config = dict(
    hidden_act='geglu',
    router_score='softmax',
    num_attention_heads=4,
    num_key_value_heads=2,
    norm='layernorm',
    norm_eps=1e-06,
    rope_fraction=1.0,
    attn_scale=0.125,
    init_std_up=0.0312,
    lr_mult_down=2.0,
    decay_fraction=0.73,
    max_steps=9730,
)
Below are experts of layer 6 (counted from 0) of a mixture-of-experts language model. Rows are named router (the router's row for the expert) and show model dimensions 0-255. Each number is 500 + 50 x the weight over its row's rms, rounded and kept within 0 to 999. Numbers have three digits each.
Before each expert's rows: "raises" lists some tokens whose logits its average output raises strongly, later layers aside. This comes from a sample of Wikipedia text that the model never trained on.

# expert 23
raises: "am", "at", "ato", "ing to", "anth", "ing,"
router:420468431485558471537528507516538567464605429521452623591503474509507572462547502554443430498536475473475520479546541472587436501565472538458555492533486550561557508511468452456512425511548550383521542461540450601531510456511564509491518464408475595508470560503490439520590475497590508551455501425350506511515444430423547507549481491459555458503487552434485515582485496485490500573542387437429537450480491578484421457465459535401565465502533516520521525512462430468507484469493507476441490444497474500493465374424551461525463509569538452517536465577548530458465482508585513456514397427517552627427515398513468512509531570548462479563473558509483516407461536492450578561537494479472554460490559515517518485393491573521416528485547391457453462392432541544535500550401501

# expert 41
raises: "\n\n", " whom", "\n", "usc", "ou", "ight"
router:465471526484514505481515475568419452447522488494550455368493481482470461467498484523520502519527468557559515520620582462467547505442512420520476563543421535586483480467466488526469482512492413561503527594503449517497584523548493504460545467552492504484533546405502557466469524452449527564462329479511549451423506550537447477509483484499412521561524538458584532508490529626518541477541600473465489396594394485495446413492472598566470523522570489451472487475486473474468521425483512510528459495543458522493482561516564495439467489540436485463547523454490645669528465503507463462413447526477457513466411414542567484462446499563524482508508515441552539473530609584485551581473525394475425467445579540491486574553563483531565479521522447413537499467524523544329478487513528

# expert 15
raises: " ", " n", " th", " f", " t", " m"
router:487557593462480611545434438485488542654553578473474546500516427410448507496454480577524523448482431552545444583498477526490451571520497483493516439465461515494612511478501453539545399510479405514522466499517464486436579481420494571556601516525475535424580595504492478550438550451494551464522547492469456487545413539520461493462566486499501459440500522604548556416608390541453505485534478494605477479427594518517428553455493560444536489475496506602477510508488477455511536558473423485550508429545498482501477469532489520482521442560442484459473520577471468594574465440531523487515448549530546432419470480522442498452536557425524564503527531561546539628502474491415613527455476516593489551573442547457469511512539512534420503464593476495411422518410436477550537447498541

# expert 14
raises: "ore", "acy", "ators", "ature", "ation,", " Islands"
router:582538583532370421423502472481412597509443538480482443476432401585482546501515480569488499443523477474539561459485483391518508498492437552547563512532459485478515500503611580489507474543474457544571566496427462526471495462520387480441521535596572512495573497500555462495530489608477497499463459500521574541533499497568478434357471485508468508554513541532411529510513480573524517514505551480464501492572517456430496561502565433616479513446382496517547426509498403506518507514451585373478507473499579454561509509481503450404445495526481479502523544434411483567582422545468460436515454530437467425503500548537541440460408592574578595453504443447514517500412505553581525493548553420461490470433493536409494532582547473466496587576439536502520490514471513517536480534538477

# expert 46
raises: " both", " support", " one"
router:446530517503556468509470329512494553540528483607460437548554499508475485493459518483537488492513449430501411569443462567527517612608406513373510470460492533436518536455561564470477468490557424498653489530544517543581545534502449497467476467419527452460533470537591503581576421558487503489480552518565463517485474488561413548552475513545542525520572519557550553463560399452491530518598559593551582489457476477485439503478468411574498562501546527511382467493547520461442537452469510511489535617465493471484494514488510463578595530501442450447510538534528464512443561487547509508461557513552608531485522501503443404535510493526540432487432448505604439598504480495442429421485535463491559561378486418455513440525550432451517569515490486526474495463551464516449462537507558

# expert 20
raises: " of", " of a", " of the", ".", " of an"
router:482454460535510524475489530522485539400518449554569493514561603601520470538574470468500553457470492465468542476529372501424535435591538510429449426479487439461460465516524467538567484554446458465458472588553603490471531528493486484567500435495481487507460458474412459463437446501476482537495481530406502513518519503368463533463545527498414446516508387471524427478455493499539528398491565549591493528568480494443433432547574502599548578546455467407458600519525549475526510522522501542453539583522422515572376608477522592540445568425512598508525505494505456428469558569542514532426592539446506494536511532527498525524538477382481516431552436483459564431508415508551476473555479523558428523504495413508549519565556413510598476517506581541465442535492490542515531573444442

# expert 35
raises: "us", "s with", "work", " with a"
router:512548484539567340494519453579538511433380498442519532516436573522552505459446507495523551462544532478506464509478494437538486490538609547498442511501486457562542594522513411386542455512536487421453482564401525483461506465570399504490511479472527583504472493537528567543487477496585517556498448506465532554515467548430485457534447539591453490449485477498513496540465490512527551464396523510483470519551565531514486532504511506529484466519431526516564535505471528576568459480379499473398618402525494572523503442629461498552436510468523488529502518523505575481539452567519471553467450484526502506605493426452499478434466507485480460486461516517506449505548609410369416358596501468450547656513543563513495550513517516491508514462386469547533413445493502531479488381468572

# expert 28
raises: "iences", "- I", "As", "ath"
router:516510430435462482511582526488576476556500544581530417661484530486479444455423502517503425535454475509488425522502526382572499505486456460527501528506456492494470566462496506566533523429490533453534573480513493511576519442509572515464421507442516630513574530476502508487522620477575482463565484484446546469467469386482450489567539586483497568544447511519539447535417561586476479558441458477450495486426476492462476548502456476467588491638505522421477460528602536499453422434527465479542480466432609485519456441555433536481510538518530522522544479438578575545546601510454441499457443535562587477523441544557449485511562595481462488522510564411466602458477536583526567521503505377512494566538514460478566370495482564425563477552539501439526510429539488558513493485448454

# expert 5
raises: "ands", "es.", "ely", "es and", "es that", "es of the"
router:490518416568536418545540597459429476448392453517471456509520533544538491456544513553431537547499458540443489518520442558504434565545562518483511416446485476555587498567494460475562509435523535496570478420443516408473438513549605474470487507551426431559469497588533525566614543504421467596559523494417494515458493536417423496509512522580458466423459518465489458524458518554530505478435437505378430540512491499477492517532453450490426465515498477511591432524500524514545434519453395479523518550473471571571536546478529509482467550630569588497456496512471466496473509561556493424505503506546548540403518477476447624468472490436454559468512546460498440425545591480601499575575610506405475450391487505519518402503504556460469458469436439451547488477594537450525551536552515

# expert 37
raises: "to", "is", "ton", "es"
router:527494508538473556439453509436516522438555493548480433513442492503547452577507499486529506483498499471484526602547529570523472493388427502493572440462447489436581501505530431497579467449522511470411507523569478554539583487438522526442450557597473423465439542463355489534452462502532518480483445505505462511398445520511531525451539520451581411399398538493516530555437472495497494464566496482525449560556566516559586474469541438532517504448560515522408527506535458573398442664528443544536522561526522454481518502515475585438462490506563565535491467517563523445463532481532490472562591572506506517569562563487494528551459469447577487471508454589458508513472387477529537519500541534445383487548518485429444529532507546488595501591556523444583619457453464370447471510420435

# expert 31
raises: " of the", " of", " situ", "ows"
router:481425485608469534530460436519511484637527507515553542505521527606414515455411490470415505498493460456515628493458498563508509532591412504553489456541499566449511523449510468526554503572485420615576458436505535561554534478393542523492462411572530501480526498476478572569515465384488487450492489488524427522563577535501449476516507521488446486391500489480491596470552496505533525576486498437515599520506487444477519446576507598437503494508439458426499568466455424487570496442546525482536594408495544425539458531497447484501494462429451497460500574558494481565418413543519544541468633486510420519435487501528505487509549524517447526494616387504564456608527516512442413611507527461460536457424489464447454455596529512471472495462514494453439579473463469497483484490508404

# expert 24
raises: "10", "ř", "ceed"
router:436535533521554528467532505499486413510581453508482609476527530561502503508475506483472493543509489621537463525552521499442599539398487523469541498494602496419445481544446432434355470411502526536564522535567526503503403464496496518531505538508497401599533583529489477529565464581506465579493436449519497472498545534554434522502494621506590535556594450480485418503490346459556379447574483541550488521462547475449512509520557414511538485498424444558402424500489502466489492455573518496417510568487505542465463450407509429461578526445421506507513537522457524533478475469409476465533465523524435507474472472547511521527512504648427426542392514498487498462429525522416449557497439563407504433539598472595570520528483550537502467517521529544449532476518527484472475498536587

# expert 43
raises: " on", " a", " off", " into"
router:460464541527495501516546551484517559478417529423540514528527548528482417462540519511432489511465441509546515537481500495507541459546543554543543461413483479556485448515556447503453545579483569520576499477456484529480533564518535403632498431556486541544489351544528449523508425490456467425524539479510454477558507566448510550479586565562430521513420494486402564457504440456517549439401397394512437528558431629449430468371590591499503499464478474433546529528459587525595476498359456471431459541425514457504458507438478562511482515567524432504463426572497509496460460517548474494490511413596520572429386481530526457542514572508491587575487437449545516481533445557521452587540525466482499551546430519537497546522464511572450532515466575461549468483536558491514549491452424

# expert 2
raises: " the", " there", " he"
router:488458599336479501511487544561536512509510484501579474446567557444482527494482524519578415528435515452525540496495432464467551502470451461467567477454379413554553516448525606456477363570518434551488469569519505478507486562564487502502484553450541417586384510448479538529476484493507545504526484585471468511528478422471514524504486450558418365481550446501499462511517467515477589518543456624499498493504536493530456506601490571558571458417500609473479470528506475487538534469484527508509482483470417471575496519503458376550603519472496494474508512509528537495534575605487482536380557524480421509491527519619482493532491523579483536471422502558505477418529563623432456489504512562469598402416486430529497527482484427491555517505594410544519476457543535467494516483542581

# expert 47
raises: " this", " the", " a", " an", " it", " all"
router:518478641430453578565521570518458463476547543471564485507529521512511542539467530505497577456511447509441496425489428510539459494526476477489479487591549499517536447542555539425473461550568470498481520496469485450465461449465505559423456569451508455471444568536573518414526544565493595498534519424500463595509579476504410440471458461448440458490574458530433486470523578483445398500514484416521558413534532518546493529591493532541484528503460530575450487537468473495499490420552431588586641513550457544461520512483433465550479545547597401461585484455467419452636457596478422482463512510516508408395524583455481479457595445518504555535442435446572504541436480584536493488524471558563516523498518578519454478559530477511586578472613435561484430547517506476491420524489457

# expert 36
raises: "aving", " though", "\n", "|---|---|---|---"
router:476466521460475456503517504531528465429616499399471603550463441508502421531489434508458558498455535532576433503510461511473515461481543461498588591469409443468517413468471516481450436487580605489471526593528520522451518485425461481493481512486481535570487460567460478454549512561551484539474577502488505541536413515386456469487476492543544509537541509531459448540541385541474553498488513560593449457476516437540551560495509444629437543543486571466641488430519391510517484617482488517458567628562403545584489501453531448477553428530475601380403477478479531497629476443573544525486515466539501513477522461576513530487524527535460477492497407449550458432452499429431576540487464518513498525479429507464506496460464505529473464571558522595451517511431492488500470421480610

# expert 38
raises: "ur", " near", "ut"
router:451536522592470509543576500407507363497485530480481479462394548403485561501370450495628509455636420513526541478511497445473423358491527519556393617490552480472484429505473571532445487596510469477587536407504412447492540471447514480505440550562447419449473543584519507588482513497468439409418461536460475474561512518477569476539469452415521606428383501421509431401538518537495507475440510567468522564537570558485522541507485427454468508538528460550476438494481561458472500515504512496565519434509537534469506482588578454501612470535488525498401535493547539497536415552462487581545546516474440503559526547466473501544466547535427520493478541524539529502546504505468519398522556463523477520514533534454515441541548417462529544518467561464497526489470443518570487525470498

# expert 19
raises: "aly", "an", "o", "ury", "y"
router:495558395510431429501545476385520459476471455548430467544491497465435474567476448454474571508444458561488497550559531476510481508492486510436509581487475440515514441561474460493558468426595607524591516513527624488542499514451471468420479490522495537485577402461476575496519511480458574513470494463568453505497499423496523504477511528467600532423546364491500519476388514403509524480378500559528500608453599466553560472497505528461408495462397473510517545521473503443492488529480533577562459518516486484566551523515508562462626541511538528574493360487606506473426494526472488517511469498532387560504591550508494526459439444443467546500500527676437482545534474402564507458473480537453486500572495548564522491495489445589492466523487574494605499468481512429587502501502543

# expert 26
raises: "ales", "at", "an | ", "ale", " income", "aled"
router:442557480514400429446450480465545555454557480509369492499525457465530378614574457533533493448544499457437564528490538432529580490439528515556510438491442454533535417562507518536547440447565572453494449479477470482414585532619430502510520520449489559553533462457495405565528431467476499547556487516500429530427459489531626563466478377492509437517443470493468447498535593551528487502510504455488488557523538512462572461459489468533436436405451472586458506476482565520507442529476560569565495475521495464524532517502555498484540525528612543561441347527572452388509475425443574402564526447480462440529599460498434594485521478407507470535511530557448537509558467457546549510514510515486449481498441420551474565460518479558493486558500538481503507472511572407471578499454436

# expert 10
raises: "les", "les.", "B", "en", "ases", "en."
router:581495430492421456534586443492613506390576401445470475573536577453511583488525502431482511397491589532446432467549581430502493479414511490483524595517544431505411562535492458515591486473519481412456535484530500494516483507452427472429522565440509554569484500473508478544513484458560514489489545522491425488446467421482453561442417481420558440577558504507536497529465526537450504543437495487463429537466633452524509501537487481387477452528570456500527470479469495545619519414468556469520504546521531484466480426481483570541531555477522505548388477447484555454562515538462545497421482456429520533550614460482444555427582534474500353542470531549476583518491562518510527504578491469478511477559467433494583563451409492596568494539467534457525358473491490475480550506478506

# expert 1
raises: "ones", "es,", "es to"
router:409499598574643521523493509556419479517488512539466553631485480501499412505483545512567514453512492490538436453467480487493511543603462427538429479467557498511415512484469499436523550486535491498505469383413581515529520533442462482594450439520486602520412467462447499487436595475550468493445406520530446525517489509525477569529469465569524525427516428481593471443427516530521494499476441455528577498596457457547527513407588515586470510429482421523483619482475576560527463516522462540467437455526608472527491496514520589514512473502450604468498502523537490459414487486487456419539431506464505553506465417431484460532524528487457590463484410473432536535522512392437522534506462506463609646470556572438522508516577476537504496469423560579470497426533493537491460527408516

# expert 25
raises: "\"", " first", "1", " most", "C", "The"
router:514518541376452497536563497469447586460476494467592575453464493424590519476538532476524466458405541526508510497548464587471403406420479482571465488462517494489525480508618503481468513592585430555483565473511454421526515497394548537473525505565487573460435482462539488414520571481526494583506547549451505432416627482435487447560540425488538478474469549497533526517523473518498525584496464458480523453501541532550489537544527493388484550614540630519513485472480397515557630545492487583555432478521466477489439387470546528489458468513480458456535509466393536524591460508448502495467446469492478520492430437459479477541486543475514465498531516463557516634503458499558457531471501563538398543574523429600453499546601608548462507494542482398478524524440428465499505523507548

# expert 27
raises: "at", "it", "as", "ed", "end", "in"
router:471510549519541496460468488433560447413525513486474467455503533448456577374545552502506447521562605477505547577577517476511433555523492587470475546456519433569508567537639558467409549555507544512392503493447493458433542520490525422582556460530401550417512527483522481498471540473408552508412495494545466518561525568412502541469470531546385510552558498446477473508501511519558504530564530475507457428502548426552423585450474519454556482508475575558572385539516511479496575456424509462446521503490519524518613604505498508489454440547392489473573517424568557559489505499475497515431442448511500521466486479599522442510554528532521456486548495499570508504543575491549601493484488507430503377380483394526527480459455430561536469526525362425492521490547555452501523514464519

# expert 8
raises: "ames", "-", "ax", "ac", "en"
router:498453417440484438468501468445406493411543507555402499444443480528391521504536540560492398485594434508476634494544515481584453438414454529595493485572425498479506452444479458586500536481507523440511498535578411493562495535454538498545372422534532485457643641478447554465599433516478447521558537473534493496581550486496504493474558487466451509474500496502494428487452568491542478555464577519554518564560571511500479456433408430498564514534454553395457506532489450488493443486456546455523513572544474507490480490583537487476517508465482415506592526395459492522455463531428531528562452427461549495519510459577516461547456541541530480492489488555426479554532421522520486496531488539497510399487561545430385507548530553547497506544538530427490593533411512485406603515472480

# expert 3
raises: "| ", "The", "-", "In ", "In", "—"
router:478532514527579505529501479474587515495546432476501600535455519377630476515510534543498541442548488484479431451504482467489529480480504391536506490494538520444464508552632445508494563506511528487494496566531561425550533452573549450504451495433570540433524480514468480485440496457461469568516497591451545460445575610451420466532402519492494508470491533470466486471477538546373444544486523510474531533470455474638476457477529474461447521515453494444399520507474468518536563423484466695543464500475429578525505540413522545518454545522613419461510393477449525515480572435537457478480525509572481438584543563429507369534521469474534480441544493535518511555550534497413504501485434556533410522485588547510473525454475447474525535452538542486445477469584482493574348518559542

# expert 34
raises: "\n", "\n\n", " whom"
router:416497435523416590465479499504492505499487491467528537332523477555489512530544458531536420511549534414523499541538500526504458470485463466483537485530521561589504430489489519485459506518441483598445535546557544502519470420515516534472507542663524496452575547564423480504516579550423564406520512495445613464609441531515467650443472507535488530524457610610480572552537441498511508559493576550394483487587462535509508571409454524508524469507538505415534517391532504465460550538416476463471423507525459500459515510490464471468511517478477565494515533542492463508505440499508463488497522396392489461577498559475448575491548497477574518492471445433502465403375494487453460439390541404554462435521520564501641437510484545505538520477513503556488507505483539526468469398565488

# expert 6
raises: "enth", "'s", " or more", "ract", " (D", "("
router:467565546467495556489447454455447550546529450491555498635564580474461479495472504512496506569566523527591497502492536505577559388532419487559372604506491507496555465515417522630385485522487551451506531420479508595556553402520499486463587494571403475504526497515509436547536598510490511470501493519481558448414528427452478503598552485436540518431450452477481526514545464485477580449420561558524492543458544438403565556515538488500482597543417545432501553490440493501503473566517504476516451598451500448461466471559460547499486394390545516546409593613537520471488457494510523524599488521568449454444453477513555549486492439523550507563468460519535519528474489553548484474411451479560535533564385529523576509571542522509402516492518550502529519491525471504516469492510388

# expert 17
raises: " from the", " from", " to the", ".", " on", " as"
router:536502450557579538515458608509521444526499482523490514433450560513526473515396592552423468535500642388491509436513487591507445444527502494483491468558436627472438590523457532516596485520555556592494445465461519498492508537491452510535430524491541506554477480455435650455502541422578425499466608464539507547547513553454513576483511602505507563542466490504528474481487514550522392503579600457456460466471532470548536510532464536581557425469587563480519513524558460519540476529418390422495541520529510417435460505434449552578464515433497542481504498426515504518458532430470463496429565533578455527528460497509473498451533479490519533436447507397528459485513517534451494583504471466465535463538472444340465359569392499484482416512506493558515530511548499532440498477476465

# expert 7
raises: "- Binomial name:", "- Binomial name", "RHP", "at.", "iah", "- Language:"
router:518563383594516508467540485467536423465473518465471600435539502501499471495416493454539494411465526450501501536514518478515537494453423494508566431462463425548468350443414477518463453462474584585571464549565486391453508506528481513588553537582507464483492536587427475570494574485495547453548493487426525527594473546509494624404574523502573566556452532477437563485552480396453506467666506553465483518542502425452442539533485446530524505463519497469425453476490573484424519475546459590516510454484464522491510486478501475488487547523475535520548635585472462505570489506466451484568555492389511547495602475416567550515605495490499475475413505388516472414507511481533407505473520473542459463531478469511610516561516544478562439469570465494496516557428576522468472496525532

# expert 44
raises: " others.", " members", "- Record", " instr"
router:527561519465509499522388539566619550415526474481488506540476581525586454512484499481512512474413540420493445487497526548527499504632540427582484434445519436495491493462440539569402433509478497438458463578603526476529491513475514495498535550466471427467400568514487516557494480556375512501463596546549472439506520492540576477446408416458497482405478473508550533365605401473575517401537434503475479534484463518454492520480621488537454497507486467518434473468496471491438584447572546593455417483504486557567539491554488516608517513457609497537498434581407447407544573494520536521490503552526509538459540480538502540520525414525479546495480509513354457434527533503550466446503480511428488511528471493548561453456487513497567444444494467459593535472499468585456553551567480